From a checkpoint of a small mixture-of-experts model trained on Wikipedia: vocabulary 50257, 12 experts in each of 7 layers.
Below are experts of layer 3 (counted from 0) of a mixture-of-experts language model. Rows are named router (the router's row for the expert), gate (a neuron's input weights, with its number), up (a neuron's input weights, with its number), down (a neuron's output weights, with its number) and show model dimensions 320-383. Each number is 500 + 50 x the weight over its row's rms, rounded and kept within 0 to 999. Numbers have three digits each.
Before each expert's rows: a language model's description of what the expert responds to; "comes after" lists some tokens at least twice as common just before its tokens as in all text. This comes from a sample of Wikipedia text that the model never trained on. Tokens count by the router's weight.

# expert 11
It responds to: Row-initial pipes and cells in sports statistics tables, such as Total, loan, Apps, Gls, and the copula is in an opening sentence.
comes after: " |\n", "\n", "|", " /", ")", ")\n"
router:495525499501506548469431461557426556491512520429516521480517507428465542456542509581467517520459410484480559415449463601555533453495495606444513520394474493468474507533418504571523553493465392
gate0:577462522482417467454507432540492506600450490504488551542503456532425497507483480562486411567476526475466419453551480519489471517484440560456463499513513553449539563426532438487588473505538567
up0:543478520520476465444486465493505468586458520524449469360570537546565502471555500505498497433452560562436503511572482450428498576505422433482480480519537465482520571449522411516500548421518445
down0:523424391484582477496472494489508451436459424511500431581503594445465456540402477536515509558435453559452540553537444502419429486617520449541476466387556504440494431505504427471482494545474502
gate1:453417481452532428540594505458525514498539494530411510428579515516488440499559457431538533443415471524447471482487545539443481515585524437446483474427544572550432547498514486496449491471516466
up1:479404490546498491493527568435494556529478492425497543505633584491514587422603522505502459466474408468509446482428515446545430492520530521511417438490551551518486495496478412538522554562463439
down1:473513569486444542498434511476535569469473462453497582488456442481510549550581536496586486582435513533555466478534500395397550550475540587553508425579523452530540490464509508420490525474495539
gate2:473462641555509415552487435501487454562411585422500556514459528525492482523450480521557549488555543498476467562503461512531523528362495488519524453500528478503547504542429593576520531413512516
up2:482457557492539462587453528431593483470483595430514477551429564497536491557541512536536550438499548406570570590514473455532558550408536573504628501535482504463519526530490475470489550446532479
down2:495495460479562568459527454598494495509479437515548531566462446498521484444515435515567538529519483447504540539423532463550521505461496445465560481493476506486435466606552566478543458556550543
gate3:535522563496477395536600511461520473459423472538512588449512493521518498529495465438473529482461564514482412442484494486449442505547531503520493555497492392555567452397381589499517546486503539
up3:534575479580564477513516437499566537496494436446418527531491508556561400537535449459531549500563559580458424447560535530514614450537505495522559498491552477485448385425388464583504515564443535
down3:456529410492550519452566427581496542473529482547530449507623475524516543501522437490438426543522438558471601513510477599542489452522490532434454423404515458463375449461467500479442469455513377
gate4:581513558515519557547478465483533551381377504477539531458530556502546608584439376516501422449428479439459579571487477532483433660442578528535544587500497539521467512597511577383447561554525457
up4:594448525517521513499444500592490609516455548499453475545567431484506461477372467448501410553523504474470527559505410563551558440446506493553492503579537495484507479508498568531540553497567487
down4:527570441479459518479446521509482541566418498483493517674548521558525470522480378542463543546536467507478574487478426480473569479495435549474526482439518542502501506344533441442493543625523441
gate5:514467433468558531537518405434480487571603505499500533516497381476490451486495468528483573454530569563466441481496523497508564540492522414579498486464497544500680419520410467547522514520571490
up5:460476529529484519503515497481505586440540460566497430495560537474507455562572544532502535532487431565497451495510506407466451511522434616520491323458547511512481531568505444454469533459581434
down5:469527474480508511509563459452533517589388556536444401465419413537504561454499518514628443506567455490477452435528514495545479491576488523465499578502526501469471507494463521410520503559432505
gate6:493497493477495439541387448484485562519564418510467473429585482508383538524568555550497533563476504500534595489525492485480436599464556563545475410511596563443505549567507430463494490481447623
up6:525473459480467469632494523402520470478553532539478542449557429574497530589392500497530495446410485501553473496512464542542515582421488501510483392515485540517554609601506510542467616482466481
down6:495465427508582430481585516543554485422488524559473478526618524511564521531554553455515485518500462494448466525548546554543593525581460496446408548513502519419547466508449525563490442610564441
gate7:431484542480540428511517384424605430585500521443553413515552549438478615561596482483496512521521600548456462518465392527400328518478580450572572561491493518531553505497580492564446414472550539
up7:467561465463530484489486543392614512513474565484566520598451479475513574500477564465466482527488432462505606507511435551542500521486420515593576583403524471558559481572547432501511477450545587
down7:453632482552415470516452508401528421481609478559430450459553495555499524426403461481567561465415544427419525527574471467409484565524496518440492523448484462459496554527449449448541450481465560
gate8:586479539492525448525586432529562552401499469599509501531412476525465557566463552472521508438515535536602518476483544515525411524582454523556492424536443483457553474475439560551559503507476583
up8:513523534454590429598616481443577464405538479578521504519446460393459531544469563469567392526509537444559498374436570512493519464574398573510466454573510538530483523576474499526597556524476513
down8:487474474473528549564457443474471573483544529486578462395565492460472502456548389558492518498529511529494440531484553503504533515497492510545494582439554506495453438542458458527521516596600527
gate9:588485513569491532451572481524461599420488481462540516508512556408518502521497506483513535490473448536551506565448462492519530482505603485530457546534494569517500532607412482444527426500519522
up9:667445467499487525451503425478518513458437514499594501522584433574469486588517491504465532543558553490508519551382523597491470533454496456560511435532459519488615546504538488489463458535577406
down9:528483482496503394428490480484495509524533530502579449401540480464460499512469463549470513495581456486416502384514515541535511443514428501422424550474487496459466481526541672525523517537558636
gate10:519509475500555497540493497534471480515542536482523508561569475504508596503499560297514488468556653510499516610498572513524485501514534533557478472680545526440562488535482510489505453515563568
up10:518498509542502454534489577487509534499569501452503502592473471452552543528474476446497487405607449490490502614472635529544548448603476523511523466596544561518459493552399555436533444575598463
down10:452504457478484571459586505621475517429443513487496501499467490433406473498459568479530614453437561547525415434503550538506506495526515479526531469495437513563527537529533434565577452513532445
gate11:486353511469504395417492535530497559541602518587454533529514563529538374535439520486522450577572520588530407500500513522501500456507504499482476479430503539574529503506493429519520481466589505
up11:564387610532514403490551448566467514484580519574418551452406470448500487550382593588561514526526520522428493562486525544549422452479421540485457416619532485523468485510521480518509415433514443
down11:489400488563497494508473517485502534466412429619539479614581590432455583519472450588676489544539465515460536461473567412482537593493456475517488418503500471441449491452512477494458500490591532
gate12:448513528484531459501504460523523543405468512574467529398588432539514529587507529508570557456549601441509529592404464453466428506465549508494486472547491539516579568568572505450464500510556535
up12:440475468554509490463466510508593565483514502550449522447502478522510429508518460527550391509602531466498500490525495488395454481479567457479513521539443521488483560581550497498480481528470532
down12:537363461439463639516434478527415518456526510487489396430471586509519555458440388481585506482486575460548480466455403574530486558455630496424543529569536423556471575453501580492520511483536447
gate13:478414486563489443501577541482498436506446561500427500502487453466523475522473342453463529528490502398454455502489406553460504541482538455539531538523434512533478491457608567486500493447476550
up13:502499497463371615540396463530516478532508508398605538518544482571506494540397535496541444528518505431450517460489510458581508530490470500550535460429527480464538530488428452438574613432569466
down13:471516394528469505528427563472452496498495490523532394483441496488502424525444565469618462520532452472500531508562525527495464480491521460341473460558567522549498490471462570513557520456559448
gate14:565505589485549480441502447452473414630533491494472434416554546566532468507517476523542606443443493527470516541552493461403477519400526479457510463482536523499434481555424448524517468468433407
up14:522450504572557494474506478426387482513585616529484501418516552542531460470514441544537498487520540455499428556497450447500488535534508404466499576544531538550438533487545514442521516417544515
down14:432485502525476586596493498572542523550493507463538434503485493458493513444567537445438475585463457489510481570454457470445579460484553559594586549425494468482508499464490472421511576453415478
gate15:577521514560443419431484592543510531465498560488448461445436496479520603512522477515520468468506549527529555497544430493527542468474504500460482521496448475485422412455503530497563463500489478
up15:522563508446451573484462466569528482476405477508531543512432485582526655462516495448507528511573568528526530445500478504532490491528469447560477486606542539415483486508542589488471595496526476
down15:508452485503449529552423532486426465502479539542516526439453481589546490557512481531392472476512434527623459558523516465454515484487549537506526497543472483440573492508420480496570507489511575
gate16:552431548438424563467423533503424509493521506486503583519532489571553488511487439460478518553531561527481482554573514471543436630488498469576443545480487386498531525636463504377478427498606534
up16:478556522484383535545555471535463509471516547443526466482473547578551436594546547482523398498523511429432416502519442505459425564427504470537533474457451550455573615568552445579440555558522456
down16:428496524526417514566501498556514498552485626536509510460524509481477525484505471530465512593565506541582486504455511549460402566449547452483555533498474485476584553522460460518360494489483492
gate17:539445519481538410497492499532559502471560483494461505498574519466533521350472567523537569561557439393495513533498573545508486486487464514525441453515480438520463485488457412462595480511458437
up17:525452371377469503499541455477559485469464491520428418471509456511450487431495513532475535525468414489416529479525530561477501474517561488500514390524554579501563538522531360489435436508438474
down17:420499461582473518527437539629549589495423535570508516535527560492423576509537410486561537541431599539402637538446466451425515474421511417447453486425530518543477425490547540504485542525500478
gate18:565438476417560443520557471464448603525478478595402510444485630549569426580572573520583473409490391509508522539467513455463493489488515478504491497511502486556469487429544593505511451419559491
up18:544433471436389476521556425481565563568498509485536492521574491515548537579452437478528426547523476445455359513465505482463528541538512505498555479537456539564538459502561511459515457495429490
down18:575522504471476494498531547527505485561512455510478514455407528473438522456546476533601632421473520493510548525422456548356471492498557550500483580495485491445435539493537525537459384439504508
gate19:508476491503469474494495428514567434488509437502541554554502502511504503496381548514525525561550537551481515405465494451501494507493504511613507545530589496521520521555593493566519399552484569
up19:474429538412471460571468463515546465541454443533436527519589491547540409510440585569508522536503521525569512418480463499503445528426477575588503395497452494540447552528474509412560467480501470
down19:450546587510566434532470445525495533482586458458511492577505524423476385590517603532485569548563478580502668482498527409556560505520496496529389458533493537533477507587562555449569561486496583
gate20:482494510519521545438508573511521480525436492435590576537525435459594507576499525555450532458491557450506428508534472558510520528512577473438477489477511641444428543522486471523551509606579507
up20:442476492478449540407461511555461569582527518495598441555542560401531584467561494522529429488516485567581487519551505481523506586427583520504442500448492523523516459561474479444477555577453485
down20:469459546587620464422386437471494535475519539396515491515404422424508433478478539500524544518473557573422482448513495411465536511562429437469485544485524439468445496469518458443518531528560507
gate21:530502534525497520409471458489514457507414493520484620578514531391533535506514533519495492511533595503499459530560515562595495484547550410541497518538541552425607538551526552497499437506450506
up21:474505558547526563507507546461509522458575380556478535512500511530463544512550524518569470516503399382560434483546574509517524448523449549460566420517563580452496558465536564439491445501467493
down21:525429525535490559540517486407508536466508474467483544546428574563595471440547466535487444522474495556463450577446455443429502495564459498506526607554595549495450476400549467427473515454450488

# expert 10
It responds to: Tokens that complete titles or names before numbers, such as Big Ten, Fantastic Four, Game Informer, $, £, Film, and spaces in award and review tables.
comes after: " ", " of", " Best", " La", "In", " $"
router:453569516449501500488511492607565488508423473426515456550496463453498529477561544609414498489509603447574571514502522481512553532537538524529410488449453502417492461484517490512453480469515568
gate0:538534556522357490486457551509467614479458521604447523489528444561580416537505492528574529457439561412570510502508365590414434560478456487529559471487591559591454492585419442456655486508444501
up0:462462519445496492535450517540559486499383557469551451542510564539439372527466507577544477423452490407528565542474483441484414578552465527505584517481477511499465536532496582562499466555543495
down0:489494494557379530563461559510547565562508584539531442542501446524519592483532491483543471528468546524494516479447409492604537525461507510415605520581486508455474538475541558486439534561461517
gate1:537519507561502462486499403506497427538516502461538489584493439417464454487493572444474526563568524527519566548609526492473504505554499471540496530439595416532634504585492523520473493521427585
up1:410473490532518505542498485417517514646434559489479473492509533490413514483542501475552462539548440427508465446539479498532625488475416477486438525428512509489578500482529487518502423506424555
down1:579479508574488459476504569483499454476545543396558462433512505548426382438413495528414551472529507564548486539499510491438485559507452480446441460441500504585456462553427499537441566545466468
gate2:470460593514440411526426509517524448508471547470562502489549420620510458496557443467535473536596516517507438508507385466569428580467433410506448541616498466494497536446560478400480436567458475
up2:424423488450457519536581462482489467539429553548520590605484518503508544460519470542511609584526553578534568490549454600479447467490438509543537490498587558513515559511503585579528440462506469
down2:531499515563491422544611547478511478527586501529453444504452547519465535589505477518537545557528538531513545499541498463488488482500428461518523462503550505509492486447421534388526545431465473
gate3:577511520476477439440487499528540574517548462521517524471534486519482519483383485551490353523583523594437455564438476545458584490545534516520437576500448418421633582514561524444527558471508449
up3:470445535551455503481543474521431530461476470419484614524518557509600469572538588453545527436489464494553469472450525423474526526510535511494469485520515536517536496539456455441619490442463542
down3:587551526499429540405530545475504527452435547440558542530420442541473500460555606507535484472434524452554549483467474501514466604425473460482448486517487482496450451567535472455541479564486503
gate4:486571501494504449514563480463444443452515530550386488462402506494492538510561603483532492428524531479494450484618452484567518465500443465626494457601557477536577475514462487454461543466491492
up4:501457481495586493544446526486454570526426442552432533461489524621451481489479530455598570516501453419494485507482506475486437558446503533641549453481535538437611416454520510417492551478526582
down4:485574456467497467480494498502526431517484388425518492486619571461526481492485602490482564475490488495587448481569474510464553555479420413509423548426573439439516492543531518500477498445489533
gate5:561526450456519504558475419459491408479424569507499576499441505569422620490537461465553476534545468472509474455557503537468622546517524468512519496558473502503516508554532607538467566395503596
up5:533461481419544552486468465462562522456559470523518562565536519576384631534495584458552604512529601468532448528573444458520494557424408327565497538492591436550553597508479465469511469433579391
down5:490577400595544496533573586571560515518411496543592442502512470548470456477507495437552568540505447485539537518511443571484538489590598530536486492446489372527549586475567564540452578416494483
gate6:496449480392530475542616542420481440426503445456542515480484487578469588474485568434571510566610456429478471470522584540415505468478387421524513494506476473507483509516581481513473451503535583
up6:545492502497577460520576538482452458465475532518490482464419491564447487529413541562424478482511591469446515494583411574503460422594480616512451485555476517499612420534511521530560554566488438
down6:486521536532520494558454561480497500454471520512499493532532425494497514464480546536402473499452461553495527426589464500404563480505528474445518515493502512573473460455494500525499437606517507
gate7:582527604560437474543518531523486494527388537473480599421525458515498476538534421510485511476457482532447527516491492468520419536491476518460511572518509479500544449467488516546424477471464521
up7:502509549407473428551510482480544461564519423420504525501543473501477475549533573539532486473533593543434507523510553449578490545454421483525532565537573512509496603542495490458480547429524545
down7:441488445553543477432624619514539511567386473554495509539496538504411509493559518438510441520442477554535547419418522511535516535595522457541471503539506552568472541460541454468518537610436488
gate8:516388552493456508485434533438551433478504527468454514476576518519494449539518455430533519534568585391519502481531499466602461611551456380582476524544493434450521488501495503489504428352516509
up8:550445483490512536519470545517454559428405401508563427563557466475604491496484517428501506525476512507624395514555385478456501550480547449485589564495383573522612351533440532483560433490412504
down8:449465537482546554474532464437436554431567546485524494460511533582478513566431502505567475491413435540583436472552593446527538483443543503478489478463521523560411546547510527487517464531439455
gate9:534463504427473438434451489459476557456572473383464486414544512458500514549502486402512451575537528542506509493519516548477563472441376576499423436528505491535445554466594476537531507520498589
up9:493552476471465500512488537472475501505558476503535593537554611464449530523469492454517544566435468572468408481472481538508510487500470430484382330582514399532477613527493534593524523494443530
down9:508471465517509447476457521493473444445549483485527561596540517501613489476550467466417465571559424526482515493455408570499463491438503477426479491443540563508521562443572594520583515543561483
gate10:546469521528536424470544533504573491544469435507465590479549482455399544532380483550591551432535430456432477546451553474463370534536501644469471495551467536565463591483494518558484512432533462
up10:460444518468478484530505486482566604492498488530426463501524484536483476485469473486521545441448616425559560552464419463529468548494521494520449500497439436463569543538490564469501530460554537
down10:439512448523495489436516429508532438478462449451558608460597480514485496494568517429474495534525501546468506494505518524424518450497510532511474498544545518515401552590600519561519533427528623
gate11:427423473503480473452539492518429551429547486508518509474571522548523466545534471542527480555553535523502488480507491357476512383525501496560520568549603577533561585522515573479467416545457550
up11:523475555474551505559520541477553462541388535567544585552582513506446558475482490480529566508441474493466450551456414536488548574437523441469537451498388456473485548566493458444543570532433541
down11:465537474443575489445493511465542550551512512467372546491511535495527505508457500467531532541505467568407417491525518520446493496493492531487458506541445552508430504471534486523527523452499539
gate12:548564595454416543459420477498563595558473441445521521581634436556525526590570533456546506563557572571475536448491424401494505496402474500573477526549533515461555525506552490456539507500551509
up12:540439571520395530399513489411543474517502550423510592507614523490480583493472470481536532498566525524440568604439496471487494463489528459550538414599547481461566563529458454559578486427501542
down12:491491575477454554454610565428457493501449509436466511540433485498483509533509487460425478486470421494459395404461461450400531373460556549482471520477466528544420540472490474461506502449488433
gate13:466484588453388540468549504434509525439498561519492503429522530460556515441488447598480462474566573419581534426440496459481574591456526490483614587496412531470555473566500443436468485559483530
up13:433532550497550505576487479414516472540507517544519453538450465507528451440443514553571498450495578578530505530457461525471480399517496331555467474452503431460553448513474407504494464524514487
down13:545553499484532465450518467473497450480550485538441573465446458571457379534508544485512456507640516516556515465488500500542524601515480465524557506503468416577489546485454553447579495544562530
gate14:555512565464474520472487509509534565448437514500449530542512530566572560514432427434520559502425452503525434520546438487529453548464400543565530543559538591571504482580451480570492552472481432
up14:506604461485575451517459432492491424493495412560465496517563482477521508624475494430507493517407482406422418459528441478519484554480453487511533502522539636564495535523455540569484515536335512
down14:450468471517485536509524474596443474485479540498560467474611484512505508434450397484548563510464597516545380498494456494496598552524457541448502492555441543489487518617476478480470443515487423
gate15:474415491498448506542443523531531507418523488501496634453512458524546452550438523467511553511492534391517560416515430470466575568492590397515520435515532500554556507482534499554550419514504468
up15:491512466485569488528494534547464505467552501548516610479526498466537515522407499505587551616425472467534517483497372452416479510497525570501502507504582563527441535521437540505577414509489512
down15:485535547498571504517490509538506487441456574536424569546514497474451361451472496525499477523522399434481576510588463481513584393546630464520507494515525517570437555495381492541408472577502457
gate16:519443436481514522578442541504643567455587478525454465442509503554461526601533546460507466541542569472498479529375444479442529534443467546610483456514507527553569504513465515454482481545471452
up16:417546548366491476476607473458481433519572491461533473441420511613521458443488537526532520532616570565404505514522397505430473465414554430459427535490452456507457499526522457452464461422584538
down16:505392441464469491573565531602572518514390534507587459401592612470512457413478503484526432503501444509513528519463547514473480511501577481478574446553555478511535436470534447460489491460424522
gate17:450468503425501534503409414519476570368502454555535477420533429534548478516430530553593481567561524482476512429464469473574428541514447475557493548560476509488481476489431587501581499524442541
up17:477504566560457476482452476394493451461464578529495564451560451524485633550483488505515530510507531481542500472537533449524448498630457436513538439605544504508556545529494496446455486527473609
down17:553437443506503495581543634458430504465452525457482470512483501450540449492495591444408510536552512537545518508518456589565375499492539573514505478517509477473505489543516508556509541456495589
gate18:527460464423544410509450440501526585548495522514471483510419527417533452458511533586532578547523417471512548461455489460493535430467557443463469525487504470480500468577408520534449475527496398
up18:532525467378502493564514505462498522495502514498421419548502481441425506470472494489519518560549461457421499522559579619458578533449596569490455456529533528578543521568482529485520499517398435
down18:459572565527456470533571484550544482569595550576564527473494533564451527477537451572430523525606443616478469467463520562486558477521574577530430426544401465519540478395542582536508507605536491
gate19:545431497449508596520494470510527537497481394497454428609505512497588482533516490585585498522543540444518537512404531486434574538422506515556508548557401463467569436493471401470433528562509593
up19:461455486471528424420425465469502603535518482387518495531524523523563523502445530543541439471501539456546598495531440447528518526460488444553448489480435481470535506483533482490478505435544469
down19:539514507516476440557419437520530581505567538496432452448584525500535486470397378537513459439586564482495431500455486553513509435598403497432517533540501535602404479545517584513443556451531492
gate20:460516566453415496489578397464450421536416500440466501503503540544474571568410498538526430460625486572467530519541500499451502529459500624584428503463461451481473579516516472528485485372435455
up20:436576458464396543621572441442616516466460510470504446482607543544450611492410512520514529451578480442537504475483494499509451498464411543547526496501418600590461551502552519544489489481474444
down20:545535533519547437470528517360547452441455417498536585458484479400487500550512458335465502489507470487543493454532463629556465545461496609495462448467451470503393512537423497495574617549429528
gate21:456399424487510561584463531442417505505522523509485560545523535460480518569491482507478518593448507590483567539490565463483546438527424545525512531434457508597493569586500516612457503484556447
up21:521479527455574438466463574429506547493409453428544588494649495502519480444546486551543474574477480545491483512475495448468485491472411467479523543455494478529575499534546549534481520555446454
down21:509413422493578477575463481462581536560444477525561451549544558464616522524494521483468469533431481507486606486583442448523535628573466468539458539491644480411510542580470561491409483590482395

# expert 0
It responds to: Digits and unit or quantity words after numbers, like million, %, mm, sq, GB, plus chemical formula letters and vote-table separators.
comes after: "0", "5", "7", "6", "8", "4"
router:554475489456596447482533488492395489484540496501440403578514463481473567438575453414506508507515460498510450533512512540452462511554518582545477565461526469487605410453525488530471407473496625
gate0:492540472527465470568496502514600529483508504469504415578473579488495575486472536380606545459530542407540503402542508451490525438576440491504517390572592468479561438508496483472585440461389416
up0:449411474526497513507501499549537519488469464500464462549520558469495554476443541353520477508519487336502494455489527453428532439508594505549545497651458539530579509449527474522472482446459511
down0:507453500590468496482504465438598477461551496537487450506545427540546554436514468536471547511492442434450487449473522447551525435512459441463484496481538460476447527492441528464489422532507514
gate1:508500420529525414477462446412498555496435407488442455410449498552476493457420484527550555510414487428591479441579472483445462487406498529569512534542488516514582531492450578598460566519487491
up1:488540438553513442484466501500430460505453450512432359379393372464472578455501492506593501499512443428615520502529493508487508405442432515511508577495543511544447516527370454503509567534515578
down1:558472510519489513468543531462533425515521466509437580571441581586428465485540375425508444560419417490534501513497574479487509550525486538560505504439489451512511502466466456475499562581435549
gate2:490517546448627556512448411524524515424431483486393432592688508479543493538427469353563521481506497505424456544477453528506487561420509548553435471469559516498550548601523550512414422562559420
up2:477525482562548471460404431520485462462529448474441433517462539440644494506482504401538530484486463509462473452417538540471543476434524479489508421464467581470453565503545507537462458542489411
down2:528574502597542487634476456469466492517485523484503492493512516479535597465527514479461548457563521550530489424540523591522550477445440532494424398522500497451443485542424425538501502485507558
gate3:552507538489519526474394429525573546532376587486488476547539548444507540474463485405555538567551581587541457462575510573466571590438505546446454552513527505558548455521566490508477418500562533
up3:415427550449505622577442468479524427562467461463592483493565535434438465454461536469493433459517512479471524533563472461478507562442575510557523542462474447505622453533591516487498530497516490
down3:582422486465525526555522541507457555587464460485446479463411494497537344398503463569494496408524474359557550527515480531462340485476503526449565518468567492474566476561552392506513543447567487
gate4:507472460524503486403522422565421453453447460551524547430476460364457458464525563470445323480534505455408500574521509514416487434535400420494441583457511556538449429482510483508549521559594509
up4:496398538505566493494455438471622602545558535474480484509567473445494565523456459434553399557419567581424436483543524494407508615494518501609533455540530594576598509513463531403569504505563539
down4:611436479395423442553487573408364441474415555504471449477522494488555424596485504501435523588552551477557574436520490532475544568501503468391447452565465399549530449625521486561468477454578501
gate5:478447426426438462480487587454536433515560444546479442399514462548529576469420461439531455461504480456415490444535478506558470492492498548503535459564542514512516491535559503551445574406571509
up5:423485486447379431459407460521478478536555505542436476526502439498543512486505524495512482567518537547467535523496498521535472583516428512515489585519436488499475469474511485495432584429536552
down5:487552533578528444523535448497434485518495519577511460385394399466455468518457507463420516497428430481536456503517525563558424562456489591456599560508489486428470499541538535487553521386525525
gate6:577506593427382573496568517581460451510452519456556462523482508539513486516509540476531489535453468512497458449433461501474614530562489431586533439485464450465393439449496495572521518511430511
up6:563542551509429556533541481532502511471527481468443487551494455399552531479518503492566370509456412537475436533376559476449474535629531515568560520484491533468461394561414420493528507453438420
down6:594511412522520489566525366386518488462507517515540615520412559513442495417448508482526398564585373488504551524466501495547440443548526472579555476503518514455518500488458462518505497509550474
gate7:505496474414522549527469449465521478568465504433527466529499561483470506516552381476557500541545493519590465475455467496432501572504528560547539516523563543480511430401485487394506454622571512
up7:487437543563485482583535509452566450435452547528502517521461469579371493468499449558550537465471423444623525426477500441511525394473503504507528443498585523552489455482530476495389441474447491
down7:484616476538562482456581474573502398483545527513497489455488519511531500493478517570565459434488484520485533518571539512350525442494504438467505546547502485452479510550506452538456459546549601
gate8:461477455522483474503448524448539492524566490451461537481489536468552562498449435534550488574525549443537447479511495364476636536506512564533541440617418449478520538426496520499460479349563472
up8:527421433492533481493514470542566499460539482470489533452529496476499496543603520517559518592488511415591566471514506396550476533414464571524441472490431466500444535446554476449428514519561472
down8:488489523530446450433461508493478658525476509593450537433417478514548421454472440487505438481432532547440480532577465559543483538503536502519611462483469402496494483531535535475456494489525512
gate9:483560570474549518549557492473513473561454527544596488569519507474427601521439442443556553475567520514421461491491515536492572481491438495598484513519558441510542461528437497490567570509562532
up9:474567503475551440614534451545638523556540531438559507593526472501516559596537386414558420506486566574511505503513498516508521566497353539608532511444567528543513500534426492518581510559469445
down9:529558541554514465576526553501465623600451571571469414509520585415471541440533432480512556566469463569488448485555462495632425546455514521555463460451539574561398476478451540617540522518462548
gate10:508372481435486465531580512496562581551481466460485532502473503599493497486534451490543476401531550586523550525518497536553580467478503415552577435417530436568468454530464512487552521529509350
up10:482395471452541451512594460405439565574603495518522425517415486490554472578493447448485510507471506551480534490630470554554575433526455489588556453459509467579528583529387533482557565476477536
down10:517497529508520518511508513464428529454511552546586548477541452473440454556460502550494496487425513435495453597481530468441582455509504407498509536566477546565450462421481542590476447555474564
gate11:490401469523435490499550425464412569560474499542496491414509556463580472497485446376561454472498506456519476416525478469495545587475473596528516434496466463485535487437494504535547587521513446
up11:516409439507427492526487524559428558417478576587483470389481442533551483539492479517489456530484497494481515580616468492568531483534410451452636528482405483524528468390493528531476545486502488
down11:537509503535554487473483509589469590696509558505522418483483520584559538569657449435535512513529459516516353417472487486466518406536482561509502584480457521525480470465545602457494574628530450
gate12:449504453503471449459498403491494488526476460513460465543584542539481540501542450435476505530474521450599523559538569533597583471401439573462527637407623515494478517504556531548516476602516510
up12:482528483503529470491487349480466441513491478427413479500617454486498555558546507496437476490442516511580518522536544503577496540313422568555424530456548522460444477488578495543469525527545571
down12:535558458486498503497471588622476469535480495471534494450463571511431516453411559589523641487475464437475539519525453467490496474432563580504501428502557566485557536488551494551478632479478544
gate13:492418473411473507421513474483456552514460468506588487447527577622524469544529541505527319533509514571411407512574451444537524468573501493503549511480430458565484397487532458519554594478480497
up13:548521527544558543527480484492553504548485504460505492465555442525455479480537502474511439438495509526319499424549431453481432517480441420511526498475531541438556478517516482385538489569442460
down13:550467463462441510521471441491450504504484599460511406483562473533518526475393409606504418498489518473513520414473581545535491495462460486503428582483491481482467475502539612432483497604520472
gate14:410443476447474456513498460552539574559556509452396495535558538412580461398497543425581494527542426503562518517495524512375561448506524534490512459476473532549538523503502509586554542499460419
up14:538456492507472439552461528475608456509522514541477516421447498475481503490547521485609493523495459506581589516438480599436520511473588522493506503527524449501498432450471454511473591502523519
down14:553460534434558587466465472434467535467497563539471490564498497516460558426433454482464561440463494460429461478563458524578592592484556573496512425553505503535415473480483466543385502389456419
gate15:481427511461531400548477491509522566543473561525528451541512513510466535481414431416515508556486471376560520431557532504547541486468435476489418481572528441531514478512537548496510480502482479
up15:489555449483573407491563483501542511571553503587536446509524527489512581496416437470534586586510459444541474520603498503484493471530545495516483491529538481581485523522525497560533435541503526
down15:498518542490441486497485467563504436497506455478475586473476448502527433465463586531467481449539497464521470475467505534497440551522479496440544520439471540423480549574500412542363435449447544
gate16:433488556456462532497425536507459467569604499455589549578448562622586492480505533543549530528481514510550436477540472497558472549494485477574572520496563454503512482516504518410486501525521461
up16:470536527512441486549513521460498476438539504464597596540453484564563511478436528509549508503498482531474548550467568551579483403548559493480464557543552402450448427538526551496618475547551465
down16:492494479537527520532592443496578459525521607644472454427507494566591440512533523508531511483457510466567468492590527496625435487504418456464522507503575470529513394496483556533512551481529474
gate17:477585548481515595542512397491512527487503510446564500514512465497505485470473486505494545525561490553492451503435499425556471473474582432539488490443513544496500515534467556380488538506461556
up17:474493548477503532526435467427504545559551485442579510555492532512554502463501472576450551508563504430451626585584469516624519518420569447488450442572429549520373513522504562541454434588493523
down17:513503589355467535532488450583532479429496477522509478568512518517441506544536498572480558501603518420431495483495520547547594557539415502517535507489483533459458577526536436451577524570474495
gate18:470467424496484473523524549424558552528544517528528465561541585468451474562486479479533477516385445526475529497470480461523468494492482560407477445417532524541611531511462530619522558544533468
up18:608572505439455417496423511529586522481463558537551567536499478537482469505435515523481443559575475442578499635494463423482444485460503431479491498501431526563443545479514539512525579542540549
down18:532545575489486533506528418569436455434547510562491603571411454474440561465524509509555525504490560488477505562496499513485552517479529578494510466469510536633485540505562429534465540503478513
gate19:481478567539481569461460366434506601472509575495400454495551457485525558483506467580491538589492475519534552538442471524531419584518555560497471476477572514538549593510490540523522515486472419
up19:505489518513496493588447525525478520465491514552454448537516583507577462514571613500508481581513440454578559487539489466634457510447534496481553467474481512487494508561423534495539493602414410
down19:365594518489415528530587572625518521433487608506404475538644476482463470490501541509505490413508508538465470449497519499494521417441505529547446489535493492492535529564495471462506455439447487
gate20:470446659515583453484546527550391550567502551578491486420423476408481520504484466544540503453427408454604537542539409526531423588537495545528489511548409510554507558518487533476513553546524463
up20:443405542515592532530567500471500591566463536521587445526516532438455499464533445505536504565379495478565502463589516494546479516493517539561478513468521581573511468556469475488588541514425496
down20:532539498489438528583495588454499542512544531485547509495518574552512466548507460525541471526433523571495590455588562452441550416514469592509440474478487539483465437541422537502519548501502477
gate21:462506588493519452423502408546487487564588610461525490496537482486548511472504546542457398393520468543468456472478474497427543567452563428572565444530434504494555499553523505511486435457511472
up21:516459531504403504485560399487525475428509544524498529445493477468356564482559495547507451479585469541536503472524493461367517622464519503523616415546422466454516485585540458481447449462525447
down21:529572487530483545549536566477465514402547456516495526443532498485479546529514426505530481520437503493449466482554542460439455595537413459572506501465534465412576462495505518450513547543476542